config.yaml
num_hidden_layers: 14
hidden_size: 128
n_experts: 8
experts_per_token: 2
d_expert: 48
d_shared_expert: 64
hidden_act: "geglu"
moe_layers: [0, 1, 2, 3, 4, 5, 6, 7, 8, 9, 10, 11, 12, 13]
router_score: "softmax"
normalize_top_k: true
routed_scale: 1.41
balance_loss: 0.00517
balance_bias: false
router_bias: true
init_std_router: 0.0218
lr_router: 0.00225
vocab_size: 8192
norm: "rmsnorm"
norm_eps: 1e-05
tie_word_embeddings: false
optimizer: "adamw"
learning_rate: 0.00418
beta1: 0.9
beta2: 0.98
max_grad_norm: 1.0
batch_tokens: [65536, 131072, 196608]
max_seq_len: 1024
train_tokens: 409200000
max_steps: 3274
dataset: "wikipedia_en"
Below are experts of layer 7 (counted from 0) of a mixture-of-experts language model. Rows are named router (the router's row for the expert), down (a neuron's output weights, with its number) and show model dimensions 0-127. Each number is 128 + 24 x the weight over its row's rms, rounded and kept within 0 to 255.
Before each expert's rows: "comes before" lists some tokens at least twice as common just after its tokens as in all text. This comes from a sample of Wikipedia text that the model never trained on. Tokens count by the router's weight.

# expert 2
comes before: ",", ".", "–", " of", ")", " The"
router [ 80 144 136 107 212 132 160 147 126 134 121 113 128 135 112 129 123 109 112 132 144 116  78 131 117 152 114 160 157 149 119 140 114 109 103  96 185 134 122 107 112 160 137 129  79 122  91 100 143 108 121 167 146 105 152 158 115 104 110 140 132 181 127 124 124 131 149 139 106 164 140 143 144 110 127 163 118 173 136 108 108 133 156 158 144 149  99 133 143 140 155 146 127  99 121  83 107 148  96 155 116 113 104 111  76 146 142 106 103 124 117 127 123 154 113 143 161  88  85 105 143 120 141 103 138 113 140  76]
down0 [117 116 138 101 144 130 117 121 156 102 121 132 122 149 178  88 147 112 125 156 117 101 150 134 128 177 123 104 119 139 130  94  89 118 128 136 144 137 112 210  97 158 164 142 145 120 124 162 112 172 145 108 150 133 135 154 115 130 161 151 128 126 124 111 129 133 115 132  97 141 129 142 126 126  99 146  91 113 143 128 145  87 110 161  98  99  80 122 151 182 129 135 151 113 119 104 131 100 161 116 116 115 160 110 162 130 144 126 103 145 146  91 175 122  97 145 143 150 100  95 129  66 146 118 133 184 111 118]
down1 [111 115 123 128  89 157 105  94 142 122 118 172 146 145 106 116  63 148 132 124 163 117 124  90 142 155 157 155 154  91 108 137 102 134 151 120 147 149 100  94 153 173 134 146  92 126 183  91  97  92 150 140 127 115 202 146 121 108 122 121 106 157 134 139 119 132 123 110 114 122 151 129 127 161 130 117 126 127 115 120 134 116 141  87 124 130 117 121 164 130 141 141 125  97 129  94 139 144 115 125 148 125 169 106 145 124 100 112 140 138 122  76 103 160 130 117 163  99 103 135 133  96 141 125  54 108  93 102]
down2 [123 134 130 100 109  86 102 146 109 151 165 124 103 107 109 166 177 129 127 113 178 150 128 148 138 124 118 121 111 120 130 138 162 138 142 155  88 116 139 159 182  92 110 102 169  80 137 129  92 116 127 119 117 161 111 158 115 141 111 136 143 135 192  95 152 158 109 127  92 113 146 141 115 111 128 138 148 144  93 120 136 154  89 132 175  80 142 128 110 126 103 110 110 126 139 136 121 113 147 108 112 131 117 102 136 130 125 162 150  92 158 178 147 159 159 132  96 141 172 151 126 139 131 118 169 110 164 137]
down3 [103 156 120 140 136 143 134 132 105 127  98 115 104 136 129 175 159  63  70 112 129 124 142 106 141 148 158 105 133 121 173 115 158 119  99 107 126 155 141  64 120 124 100 135 109 111 127 154 129 164 101 103 131 141  98 100  94 121 124 119 146 138 181 155 109 140 121  91 148 125  89 143 136 137 106  86 171 126 123 118 149 117 136 133 171 100 158 116 146 171 134 138 140 136 115 151 126 118 161 131 143 126 155  98 103 145 109 135 109 101 113 155  97 118 178 131  80  79 156 148 122 105 135 139  98 149 106 119]
down4 [119 131 100 110 136 135 150 155 154 147 108 129 135 130 131 134 123 128  90 135 139 108 131 123 141 131 104 130 112 119 157 123 117 129 105 122 129 125 122   0 119 155 111 162 113 157 133 124  96 107 124 150 166 145 124 179 119 144 111 121 130 108 182 140 126 140  71 140 132 125 124 131 125 137 133 132 126  93 166 113 146 102 143 142 144 140 133 139 131 108 129 109 108  84 149 136  90 133 123 111  64 160 120 115 101 107 124 139 133 111 139 123 135 139  92 131 106 128  98 127 117 129 169 131  98 111  87 117]
down5 [ 98 185 145 150 123  98 175 125 169 135 125 121 121 112 138 153 124  97 153 123 135 120  62 151 130 127  85  97 132 131  73 114 167 150 130 126  73 108 143  90 129 111 165 156 160 142 156 146 144 105  93 130 133 116 104 131 153 112 126 126 156  74 143 145 111 139  77 159  76 108 112 154 113 142 136 125 146 149 116 106  63 116 146 133 139 140 129 120 109 142 126  64 103 121 136 128  96 114 139 114 131 123  85 118 110 123 128 111 106 139 130 147 142 136 146 115 121  88 123 134  86 146 115 126 127 113 133 124]
down6 [117 113 118 144 111 126  78 127 130 105 150 151  92 115 118 106 146 113 105 130 110 107 123 119 123 119 138 109 145 141 138 111 131  83 155  92 138 122 165  63  92  95 141 104  81 129 126  97 113 107 131 126 139  96 108 134 148 131 104 114 108 149 133 146 148 127 128 149 186 178 114 108 129 139 135 100 162  76 189 117 121 123 137 131 120 139 157 152 117 165 175 141 131 113 119 130 173 162  94 114 121 157 170 124 131 120  87 143 122 107 124 106 155 142 130 142 119  98 136  67  86 153  87 144 138 123 136 116]
down7 [130 144 128 136 134 132 139 103 123 121 152 135 111  94 125 147 154 114 110  87 175 144 122 142 146 132  96 109 111 164 181 102 140 144 142 145 107 123 170 112 131  63 108 138 166 105 101 110  99 104 106  96 116 122 123 143 125 137 133 120 150 130 127  82 121 129 141 112 183  96 138 157 132 137 117 111  96 153 148 133 155 106 143 127 131 160 110 134 122 133 105 155 122  43 114 144 127 121 146 123 143 138 108 123 109 135  93 150 142 129 186 138 141  80 181 149  99 122 150 150 183 158 131  99 154 119 143 109]
down8 [172 128 105 159 135 121 119 120 152  99  93 154 113 150 113 104 106 191 122 114 156 124 138 149 127 143 173 131 110 105 118 137 109 144 137  99 175 108 130  34 112 105 121 155 112 156 106 150 119 126 106 144 130 111 119 149 156 128 151 134 154 132 173 152 117 135 115 129 187 183 158 140 113 108 108 126 122  89 125 117 103 107 114 105 120 132 128 111 145 116 155 135 103 118 121  65 153 138 130 131 129 110 128 125 154 124 116 176 124 103 157 167  97 114 133 153 137 145 148 126 152 114 152 122 131 181 112 131]
down9 [119 157 117 151 105 131 120 141 169 109 144 166  87 123 133  87 134 106  82 142 142 118 135 124 158 126 131 110 126 121 144 113 100 106 132 136 148 134 132  89  83 106  94 140 144 161 143 102 178 140 119 114 131 134 115 144 147 103 135  94 115 145  96 130 100  93 155 115 134 172 153 100 132 162 134 106 126  58 138 117 143  98  80 151 129  92  94 155 114 156  92 143  86  96 123 145 160 128 153 105 128  97 156 153 147 142 119 160 152 103 135 114 141 146 147 150  64 153 142 117 158 126 131 146 166 137 117 138]
down10 [118 166 158 148 150 109 143 112 171 139 120 126 148 113 135 153  86 110  95 125 105 152 171 133 166 158 130 114 144 173 152 147 143 130 139 138 101 102 122 117 124 116 141 171 131 118  94 167 177 132 121 157 138 113 156 140 162 120 122 146 137 111  90  86 151  90 146 146 136 105 140 140 155 125 129 117 146 137 101 108 125 129 137 138 131 156 145 119 142  88 121 162 110  88  87  74  86 133 123 147 154 113 130 134 139 127 161 127 102 137 139 206 137 112 160 141  92 115 140 149 152 106 174 134 163 127 116  93]
down11 [136 111  84 127  91 104  92 135 167 105 154 155 124 118  82  93  86 174 128 151 133 111 155 130 151 109 128  93 107 100  79 114 115 113 154  80 157 129 134  89 122 151 154 158  96  98 103 109  96 171 148 129 136 151 157 149 145 132 129 134 109 134 101 135  82  95 164 120 167 157 125 133 165 148 105 161  78 117 104 114 166 152 125 144 100 111 140 139 183 116 119 156 125 142 154 119 104 134 124 107 148 135 130 130 133 120 113 152 129 146 136 152 121 132 138 150 116 160 172 104 146 118 126 142  96 106 114 126]
down12 [ 99 112 121 144 155 145 163 120  95 118 129 134 175 146 120 160 148 127 146 128 136 113 169  94 129  83 156 156 138 161 138 147 139 147 156 189 124 154 135 124  98 125 110 125 143 105  99 123 114 121 102 109 113 162 159 141  88 139 131 137 120 154 141 130 179 116  82 141 135 102 143 129 105 106 111 139  87 158 124 131 137 134 174 111 127 136 147 135 130  91 121 135 147  75  93  67 127 160 122 182 106 143 159 106 104 146 113  96 118 119 146 127 156 135  98 105 129 114  81 159 152 141 137 136 112  85 135  94]
down13 [111 113 129 123 187 138 151 136 106 123 113 111 150 108  79 140 172 111 148 115 116 139 156 117 165 143 138 120  80 119 180 164 168 136 104 122 146  75  95 173 118 113 101 144 126  68  79 107 119 160 137 175 128 134 114 153 115 100 111 144 146  98 139 131 132 118  86 158 149 107 104 143 131 109 140 127 142 176 114 122 146 145 111 142 150 151 126 100 110 115  79 107 150 140 109 111 173 157 138 154 109 137 115 102  94  86 143 109 130 128 141 147 132 141 130 140 100 133 154 106 125 134 121 150 168 128 130 140]
down14 [112  96 131 147 133 162 123 106 113 103 138 150 107 161 141 108  90 108 130 146 106 103 127 128  91 176 141 180 100 132 120 117 101  97 137 134 120 160 157 108 146 102 103 129 119 231  76 128 125 118 121 129 146 116 118 136 127 120 132 130 141 161 139 132  95 129 122 132 119 106 170  95 126 105 138 121 192 122 117 105  85 150 121 105 101 147 166 100 126 132 161 151 134  83 130 140 146 131 161 162  97 158 115 106 118 140 104 153 164 135 128 160 143 137 133 153 123 118  83 107 124 129 146 129 107 148 134 101]
down15 [ 65 114 154 116 110 136 136 139  93 122 129 153 161 106  71 174  97 103 119 134 128 107 185 161 120 126 151 183 146 131 165  93 132 105 147 166 136 136 150  95 120 129 125 144 124 131 138  79  90 113 142 115 125 117 156 129 115 129 129 140 107 178 140 108 160 120 101 127 124  53 140 160 137 146 167 139 117 134 141 136 151 145 144 113 162 132 111 111 133  98 146 144 153  96 156 150 120 139  95 140 100 141 130 110 123 119 116 117 105 133 151 102 113 150 131 140 108 116  90 130 136 101 146 127 144  79 149  81]
down16 [ 96  66 142 115 122 146 108 140  88 107  91 145 101 172 131 102 115 114 121 125  92 104 200 134 101 137 161  96  96 130 138 134  90 103  75 114 140 140 135 135 121 128 130 150 113 180  89 116 129  98 136 115 140 135 108 140 140 135  90 117  86 148 130 104  84 126 114 136 113  95 120  85 110 112 127 152 148 106 152 132 104  90 165 109 107 134 125 133 124 162 121 180 126 123 128 154 135 150 117 134 103 160 144 113 110 136 162 150 113 117 136 103 110 111 120 158 126  98  78 133 131 115 168 149  92 143 149 134]

# expert 5
comes before: " the", " a", " his", " he", " an", " it"
router [205  82 123 140 128 143 149 148 127 129 136 130 104 143  97 107 121 114 109 124 148 117 148 120 106 156 130 110 149 141 130 167 174 122 151 125  88 122 100 109  93 132 124 124 145 186 131  92 130 135 126 104  88 120  84  94 125 100 116 126 135 136 154 141 123 126 122 134  92 117 111 115  96 104 143 136 100 100 136 178  96 149 111 124 110 110 182 138 131 131 122 152 131 174 122 120 117 136 104 135 144 103 132 138  95  57 134  82 148 169 149 160 124 117 111 151 155 144 120  89 109 115 112 153 144 178 140 146]
down0 [118 167 145 116 116 120 114 119 112 100 118 138 106 131 125 119 105 118 158 151  95 148 152  92 110 153 146 132 122 121 156 119 125 113 104 166 162 147  95 118 116 106 103 121 115 239 132  71 126 126 153 101 129 109 117 131 161 103 155 122 102 168 133 142 158 132 104 139 164 153 133 117 109 125 119 139 139  74 134 161 132 120 152 139 104 130 117 162 130  76 156 144 112 127 104 136 149 136 148 165  97 116 178 157 123 138 113 145 165 131  89 133 117 155 110 180 121 135 109 104 142 133 151 137 122 138  97 143]
down1 [145 143 149 152 130 153 127 111 116 143 117 109 148  94 102 144 202  91 105 142 139 142 105 145 157 119 155 179 137 106  56 132 140 146 126 163 139 113 117 111 119 158 106 129  93 130 151 167 145 146 118 151 178 173 129  91 118 138 117 143 119 128 135  98 164 100  89 122 134 146  69 137 111 153 118 143 127  93 105 139 121 144 115 118 120 123  85  81 110 121 106 114 129 123 130 112 123 119 149  99 115 105 159 147 119 131 118 116 136 126 157 132 182 137 135 133 144 114  66  88 117 116  92 120 117 103 148 133]
down2 [144 101 139 137 139 109 161 101 127 145 128 127 148 109 111 101 126 112 136 166 127 144 135 115 105 117 137 132 171 141 111 154 143 115 155  99 181 117 118 152 146 140 107 101 154  49 146 151  96 119 159 145 131 113 131 103 139 117 140 114 129 134 144 105 140 195 124 107 139 123 114 154 127 134 164 145 132 113 114 108 106 118 102 108 147 144 162  72 130 134 108 123  85  91 121 132 151 138 152 155  99 140 132 142 191 182 161 143 139 139 120  66 115 178 157 133 116 130 133  86 118 131 140 104 134 122 120  89]
down3 [123 142 107 116 141  86 157 153 133 151 115 105 157 155  92 156 114 108 150 156 153 131 148 153 149 147 147 156 109  88 102 196 121 159 140 103 151 109 116 142 124 168 167 106 153 127 143 125  97  99 135 163 118 127 128  83 162 133 127 152 133 121 154 156 109 138 137 120 110 118 110  87 109 131 136 145 128 158 124 113 135 115 152 105 125 156  98  94  83 128 140 154 133 138 122  88 167 163 111 153  98 148  98 140 171  95 186 155 141  99 140 131 143 142  88 145 126 166 140  93 121  99  96 136 116 132 121 100]
down4 [145 117 128 135 111 110 196 131 144 141 120 129 132 151 127 103 115 108 133 132 127 148 171 165 110 149 155 154 115 150 138 101 116 115 151 122 127 105 116  52 126 159 139 115 162 193 116 129 122 118 124 109 116 120 157 146 121 156  55 142 123  97 112 105  85 113 134 141 149 123 132 116 116 143 143 182 128 125 157 123 161 140 160 106  90 136 138 116  92  56 129 139 101 140 119 115 124 157 140 143 113 134 146 124 125 179 106 138 135 145 165 178 126  99  96 122 105 140 116 164 143 112 155 144 113 134 131 134]
down5 [ 76 131 130 113 144 131 130 136 170 119 170 127 163 107 130 183 136 115 123  92 144 114  84 147 147 149  80 125 126 110 106 146 115 111 159 180 157 130 142 165 142 126 144 121 123  87 108 101 140 130 112  87 111 117 140 162 134 120 152 138 133 130 109 128 172 124 150 130 153 143 121 166 139 131 117 102  59 119  86 130 136 143 107 145 161 170  69 152 156 133 132 138 116 128 101 174  97 140 157 107 150 113 106 134 155 113 108 122  90 139 119 155 148 106 116 131 156 105 143 118 143 122 107  78 154 151 118 130]
down6 [144 159 145  95 119 165 134 136 133  92 132 105 123 155 114 181 159 124 107 111 118 123 133 156 101  94 136 107 125 136 138 107  88 127 176 126 116 153 137 168 145 150 149 147  72  62 126 181 108 131 117 157 145  72 133 115 109 176 147 144 153 139 133 141 168 126 147 158 142 148 125 115 125  92 136 148  84 123  94 139 116 127 136 135 190 117 120 141 149 119 124 128 152  97 131  90 106 131 140 122  75 164 145  99 146 116 144 133 126 164 153 123 157 116 120 104 126 139 124 131 130 169 127 122 146  87 127 133]
down7 [ 95 113 114  90 130 112 172 113 139 153 131 128 100 150  88 139 116  96  98 122 132 176 138 123 113 143 123 112 108 147 122 112 164 148 106 101 130 128  93 126 122 141 162  70 163 186 124 114 102 130 148 152 185 157 126 111 116  86 159 130 141 163 147 134  95 171 133 162 123 143 116 122 106 128 102 138 101 100 104 146 143 123 124 109 119  90 128 152 119 120  98 146 136 128 139 164  98 108 123 122 108 121 124 122 112 102 117  66 124 196 172 123 126 129 124 143 139 124 155  82 141 136  85 130 137 156 127 145]
down8 [153 172 133 119 140 153 102 107 124 145 136 147 119 100 127 115 151 131 134 156 109 144 113 137 164 110 123 159  81 146 164  99 119 154 126  91 125 124 165 120  89 121 160 129 167  79 164 132 163 105 136 122 105  93 134 152 145 128 144 110 132 171 173 179 173 139  82 112 157 167 127 137 113 103 114 129  79 146 154 117 130 124 128 133 139 137 161 131 133 122 124 123 134 152 149 139 198 112 131 195 107 153 102 125 110 173 132 140 119  79 125 119 116 145 128 128 159 152 136 108 101 145 135 143 139 140 130 126]
down9 [115 130 127 141 109 136 108 108  97 109 138 148 167 104 133 137 137 101 128 102 130 125 169 127 155 129 113 134  99  99 128 103 102 141 102 171 100 131 139 132 100 160 104 116  89  63 100 108  91 137 136 164 135 168  93 121 132 115 152 100 163 157 116 134 122 151  79 129 112 156 134 124 130 170 122 111  71 123 107 135 121 141 139 132 191 133  96 137 150 146 138 129 104 122 133 114 147 173 121 156  91 109  87 110 158 114 103 136 120 113 136  78  97 128 132 157 142  97 144  92 104 100  99  87 107 104 112 130]
down10 [191 163 131 134 191 125 170 123 134 104 109 102 117  79 136 154 154 132 170 178 135 161 152 138 170 134 107 133 180  99 156 167 103 147 106 161 126 144 123 134 120 105 129 103  97 149  94 122 123 136 122 141 116 148 135 126 136 125 118 130 123 148  88 120 113 121 134  93 149 161 140 128  98 143  96 141 127  96 118 155 130 127 122 133 106 134 113 108 146 110 140 108 158 122  93 126 125 149 113 142  89  80 151 150 124 100 161 122 133  64 138  97 127 102 118 171 106 148  77 114 115  97 138 112 129 107 139 133]
down11 [119 151 154 136 123 197 115 152 144 147 122 137 137 156 114 138 142 160 177 133 113 150 168 137 126 101 165 126 120 111 103 182 149 128 153 195 118  87  91 150 109 117  90 126 110 128 114 168 137 141 142 180 138 127 143 102 170 130 119 157 181 112 112 164 143 139 121 158 138 119 113 128 119 130 152 132 133 102 120 140  98 123 116 155  94 138 123 100 117 165  78 139 135 112 152 125 122 120 104 158 104 113 124 130  86  88 165 135 155 157 125  85 139 167 112 131 130 133 144 123 104 108 128 124 155 133 150  95]
down12 [ 75  97 156 119 155 162 142 125 116 105 162 143 103 122 160 136 102 151 140 117 145 167 127 131 156  90 155 131 141  91 153 110 115 145 140 147  91 110 153 158 150 121 133 126 115 117  93  96  85 142 119 138 143 163 143  98 151 134 125 162 123 174 108 141 104 114 131 120 123 175 102 111 118 133 134 159 116  93 122 193 101 117  72 120 137 143 107 145 167 169  81 138 134 131 149 163 125 152 106 125 142 124 126 102 113 130 155 121 126 163 171 140 120 116  99  91 103 127  99 123 104 114 111 120 165 170 142 142]
down13 [123 126 120 120 143 127 141  91 114 108 165 150 128 129 125 143 138 111 103 152  82 131 120 131  83 112  81 154 137 146 121 127 153 108 153 123 101 128 146 166 135 109 102 161 135  89 107 112  98  99 154 134 114 163 154  78 123 180  77 122 143 127 103 107 128 135 118 148 100  95 139 139 170 132 133 118  95 141 132  85 111 144 127  83 139 144  71 127 132 128 120 136 148  99 120 133 128 119 153 151 120 123 112 164 125 119 203 171 125 136 158 145 163 142 159 157 118 125 133 137 137  75 108 111 137  79 157 135]
down14 [ 95 134 117  93 107 122 173 168  95 131 127  94 153  95 121 171 140 141 111 133 112 116 137 137 126 104 127 109  90 141 109 108  95 148 140 153  92 150 138 173 106 111 106 137 123  97 128 109  99 134 131 138 163 188 167 131 107 133 105 108 121 115 134 147 176 100 106 134 105 148 130 149 150 119 114 108  76 124 145 122 135 118 128 138 131 150  91 153 147 166 124 141 165 115 100 134 174 132 142 160 141 139 156 148 166 108 109 162 129  52 128 145 141 131 147 134 161 122 111 144  83 126 144 119 170  90 126 110]
down15 [ 94 114 118 117 115 112 101 129  89 121 126  95 112 112 118  91 130 127 121 141 104 135 140 145 118 132  98 144  91 144 121 140 137 134  88  82 141 139 104 135 125 128 135  97 153 124 143  69 170 155 117 129 136 159  93 133  94 133 142 135 153 119 137 140 147 176 151 128 113  75 190 145 143 143 133 144  80 140  50 120 119 153 125 146 139 179 141 120 108 146 104 139 128  62 125 133 112 120 167 130 141 131  99 150 127 175 164 132 139 142 129 131 118 178 136 160 122 126 161 104 115 103 159 139 120 135 103 113]
down16 [132 129 147 141 148 140 108 130 152 174 137 177 120 146 104 152 147 125 169 119 124 153 130 143 115 131 126 124 133 144 127 113  79 130 111  94 134 166  92 148 135 116 116 136 145  75 106 152 105  97 153 102 130 141 172 126 118 142 138 132 100 162 118 122 105 195 117 118 118 155 136 109 121 128  86 112  88 118 143 121 123 143 102 140 137 131 174 147 153 133 115 136 115 124 142 123 132 142 111 156 133 143 140 165 150 201 103 107 146 167 149  54 167 165  95 163 128 127 127 117 189 113 139 146 139 131 129 135]

# expert 4
comes before: "\n", "-", "|", " ", "==", "The"
router [123 123 121 154 171 110  65 101 114 101 144 120 135 119 135 174 132 124 126 124 169 140 157 126 114 141 133 102 115 102 128 132  88  71 140 110  91 109 139 149 106 102 122 171 128 134  98 195 154 143 148 104 101  85 118 156 126 108 143 128 120 143 110 155 106  87 102 140 106 149 139  85 133 146 132 121 175 114 161 113 143 152  92 156  67 135 110 120 127  83 125 146 100 122 183 129 146 141 124 101 100 167 126 133 150 138 121 140 136 143 141 117 143 159 136 104 148 124 120 141 110  77 109 129 110 141 140 121]
down0 [140 144 142 126 100 140 160 154 118 115  91 117 124 139 127 156 119  98 131  75 145 147 110 127  90 159 136 128 100 150 124 119 141 164 156  86 147 106  88  47 110 150  97 146 176 156 175 151 148 115 133 155 165 118 124 112 110 166 118 110 126 104 112 148 116 141 137 129 124  94  96 112 135 138 115 145  89 120 170 135 151 104  98 112 134 121 101 127 126 127 110 127 121 125 106 116 162 105 107 110 171 156 135 169 119 130 162 100 145 111 168 109  98 113  99 119 121 144 178 156 134 139 162 160 124 162 136 121]
down1 [114  99 147 110 157 128 161 155 145 141 110 171 124  79  96 132 164 108 143 109  71 154 152 124 119 115 146  97 138 124  97  97 170 139 104 155 116  90 112 139 152 113 106 134 144 110 138 102 130 116 112  95 112 111  84 112 183 122 156 130 162 124 120 132 113 148 150 104  94 129 200 134 126  95 137 113  92 143 135 139 134 117 141 138 138  96 104 140 130 121 155 153 155  94 122 114 105 116 140 135 109 146 126 179 132  82 110 133 140 131  84 102 151 114 119  93 148 154 110  95 116 120 121  91 125 129 185 140]
down2 [148 189 111  95 170 100 117 122 147 142 140 167 123 108 120 140 141 115  97 113 195 143  95 160 112 122 127 132 150 142 163 112 158 121 126  95 101 130 116 166 169 115 105 116 116 103 129 117 114  89 144 132 120 162  97 118 117 138 125 142 158 140 122 137 135 103 134 169 150 101 118 100 107  80 105 161 131 132 143 136 151  99 160 102 122 126 163 109 110  96 115 136 133 123 136 158 155 161 136 146  94 134 132 123 119 100  48  92 132 130 158 160 112 150 162 131 111 120 117 159 180  99 118 131 127 150 147 128]
down3 [140  94 174 146 145 148  98 168  99 133 121 124 120 145 142 119 129 151 106 142  98  77 157 105 104 113 144 100 143 128 143 140 106 109 157 114 155 111 122 133 132 159 149 158 107 136 143 166 126 178  56 107 129 125 157 108 111 113 119 137 168 104 106 173 153 126 108 142 111 151 159 124 146 156 149 117 121 100 142 119 112 130 164 158  77 137 158 162 123 115 118  91 149 177 106  97 153  88 134 143 102 122 132 119  90 154  86 169 138  99 120 161 135 104 160 129 153 149 136 120  99 114 126 139 123 121 107 132]
down4 [100 124 144 142 125 162 133  91 126 100 104 139  94 162 157 146 166 168 136 146 140 109 132 105 137 180  99 124 107 146 164 116 125 118 129 151 179 104 188 127 130 120 105 135  82 158 145 195 156 152 137 120  83 138 141  57 131 109 152 103 112 103 133 142  98 133 132 128 124 120 130 140 134 103 119 127 158 164 116 115 117 127 137 147 124 137 102 120 141 145 154 124 125  97 121 151  96 121 130 144 150 123 117  87  89 186 121 132 103 122 153 108 134 124 117 151  90 168 134 125 139  78 152 149 151 143 125 144]
down5 [135 127 132 128 120 124 125 122 127 131 114 127 133 128 109 124 113 128 124 136 127 141 140 119 127 137 125 133 144 123 128 143 135 118 119 127 140 116 128  80 129 114 127 121 120 123 132 132 146 124 123 136 131 129 135 128 146 118 121 133 122 124 123 116 122 120 132 121 142 134 116 124 119 135 137 131   0 139 126 122 132 132 116 107 119 136 124 113 128 112 143 124 127 134 145 125 131 121 127 134 179 130 129 138 134 124 131 131 130 123 133 122 124 127 135 139 142 131 123 123 132 124 124 134 130 128 121 137]
down6 [124 143 137  89 163 102 129  93 145 139 143 167 140 119 118 125 144 146 161 132 149 153 100  88 150 119  83 132 173  97 168 177 113 123 101 149 125 129 143 150 113 137 160 129 177 103 113 115 106 157  99 153 116 141 183 156 127 124 107 147 115 121 158 165 108 116 137  88 100 145 170 134 121 121 143 132 145 150 122 134 103 160 128 125 181  67 145 148 136 135 136 113 124 133  88 114 147 133 116 128 156 136  83 145 153 148 136  85 133 133 102 113 155 151  86 139  82 142  89 157 113 113 148 140 109 121 130 112]
down7 [128 137 114 136 115 150 162 131 133  68 159 120 129 110 143 144 137 153 139 147 161  98 142 118  90  90 181 129 113 193 141 164 140  91 119 124 168 158 143 102 148 118 116 163 105  78  98 133 124 174 119 144 126  96 135 126 126 165 135 162 102 104 108 159 158 161 126 111 120 148 138 142 117 104 114 127 186  85 107 152 134  98 107 122 107 111 144 128 135 134 141 143 145  86 140 152 151 138 156 138 128 161 124 164 125 170  80 123 107 141 146 129 117 116 102 129 141 155  95 117 110 149 157 125 149 163 127 113]
down8 [127 148 120 140 126 127 134 130 123  92 125 167 156 120  87 115  55 108 137 126 133 125 142  98 128 125 147 105 126 133 129 124 142 155 141 171 100 149 165 159 133 152 127 115 143  41 129 122  74 155 180 118 104 146 155 120 122 112 120 127 101 143  99 102 168 135 120 130 106 111 118 141 150 115 100 105  68 147 153 116 136 118 143  87 119 160 134 129 146 123 106  94 127 150 128 117 111 126 127 120  73 106 128 133 110 124 111 167  99 138  88 121 146 122 168  89 153 163 160 136 128 124  79 123 119 136 134 120]
down9 [137 110 131 138 101 123 132 122 138 139 138 140  97 166 132 104 157 151 134 132 125 130 129 116 113 162  86 144  83 154 139 130 129 136 140 112 133  98  98 157 159 124 164 112 125  73 112 122 127 115 101 104 145 140  97  77  98 158 130 146 142 126 174 122 122 147  96 120 114 119 126 153 119 186 127 135 157 216  97 126 110 161 134 133 159 130 125 119 132 140  90 129 142 157 110 103 130 135 148 145 139 121 142 136  80 133 110 119 206 145 143 147  65 140 110  86  86 130 149 114 141 137 115 110 132 121 137 140]
down10 [110 129 118 129 116 151 171  96 128 136 131 109 144 102 165 128 168 146  97 125 122 137 138 172 152 106 131 116 112 133 114 137 190 167 167 151 127 115 172 111 116 131 141 158 122 146 114 143 136 127  66 111 145 123 166 152 126 145 126  94 163 164 117  94 115 146 137 115 168 109 117 128 114 150 115 147 176 120  80  88 106 172  99 123 127 127 160  89  99 139 128 145  91 115 156 102 118  95 128 128 136 115 101 128 147 172 147 140 132 125 135 155  81  92 139 154 106 156 112 135 108 129  99  99 157 116  92 117]
down11 [125 122 108 125 150 169 157  99 113 140 115 128 157 109 144 106 169 118 176 135 131 102 106 159 132 108 129 159 169 139 147 125 140 146 125 124 151 106 156 164 122 126 150 131 137 109 133 122 167 116 107 134 109 148 130 121 151 155 133 135 112 165 154 173 136 144 116 135  71 130 162 102 103  98 191 144 122 168 134 105  89 113 105 153 117 143 117 135 173 118  67 123 111 103 143 108 137 101 133 128 164  86 127 121 102 155 150 136 112 110 149 129 130 176 150 179 129 112 115  98 115  96 129 159  79 142 158 142]
down12 [117 127 111 100 101 159  57 130 171 201 141 153 146 143 160 146 117 134 156 124 102 134 110 131 141 118 134 119 128 152 142 145 119  89 148 116 117 180 111 134 141 130 136 164 100 173  98 160 124 137 124 108 114 108 143 159 105 158 122  94 110 159  83 117 138 109 149 159 121 118 142 111 118  99 169 126  90  95 149 110  97  98 125 176 170 110 126 117 167 123 141 101 141 137 134 154 157 152 103 174 116 112 107 119 114 111 120 134 140 137 115  96 113 110 139 133  94  93 106  93 121 153 147 144 126 114  97 131]
down13 [123 131 139 109 136 134 136 111 107 159 120 155 128 120 113 113 183 107 136  94 167  84 142 138 110 100 163  97 119 119  88 123 159 120 133 131  99 148 152 153 160 132 107 141 152  66 130 150  77 120  72 156 161 168 124 140 124 122 131 150 107  72 135 156 126 128  91 149 120 131 113 147 125 123 149 114  68 157 121 140 110 124 158 151 149 139 161 117 163 142  80 117 155 112 148 143  93 126 143 112 136 136 117 117 104 136  79  95 120 121 176 153 100 123 146 121 119 128 147 124 133 115 103 101 163  93 117 117]
down14 [125 103 115  91 142 169 142 127 139 133 146 171 140 172  98 105 126 128 130 129 112 108 103  84 104 124 116 141 162 146 144 100 150 141 132 173 113 106 100 126 152 149 135 147 139 144 134 128 125 120  92 114  90  97 152 175 134 152 144 118 107 126 104 137 126 167 141 145 133 162 126  90 124  94 145 158  37 160 143 180 132 140 133 158 154 113 128 136 155 117  90 138 115 129 115 149 115 125 168 160 136 158 135 142 114 124 146 102 136 161 141 182 112 124 112 140 164 151 143 159 147 166 166 125 139 157 137 153]
down15 [152 105 141 127 136 138  98 120 115 122  64 122 147 145 155 104 133 116 144 116 110 172 142 102 114 157 145 155 148 185 102 166 144 118 134  85  98 121 135 148 155  75 103 130 117 155 128 143 148  98 127 113  97 110 102 107 159 113 125 148 111 138 147 122  62 153 111  90  89 124 119 112 143 114 126 140 119 154 148 125 136 130 162 123 148 141 142  82 116 114  88 158 190 118 117 142 141 156 118 122 120 138 110  91 123 113  76 169 142 123 145 116 144  95  79 141 139 107 108 130 123 117 118 135 140  87 153 159]
down16 [103 131 116 145 111 100 154 112  98 162 162 101 114 101 145 110 129 154  86 103  87 116 149 107 153 111 171 184 137  88  99 110 131  97  82 164 109 169 129 129 112 144 124 120 139  98 137 144  84 165 124 165 152  97  95 116 114 130 171 134 156  71 111 150 127 101 126 153 150 155 129 122 123 177 184 106 107 144 123 132 137 121 153 110 116 128 115 138 119 122 121 119 123 141  99 146 161 109 103 153 150 135 102  97 117 113 132 136 118 122 121 165 128 116 136 116 113 112 199 135 149 124 153 108 115 145 102 117]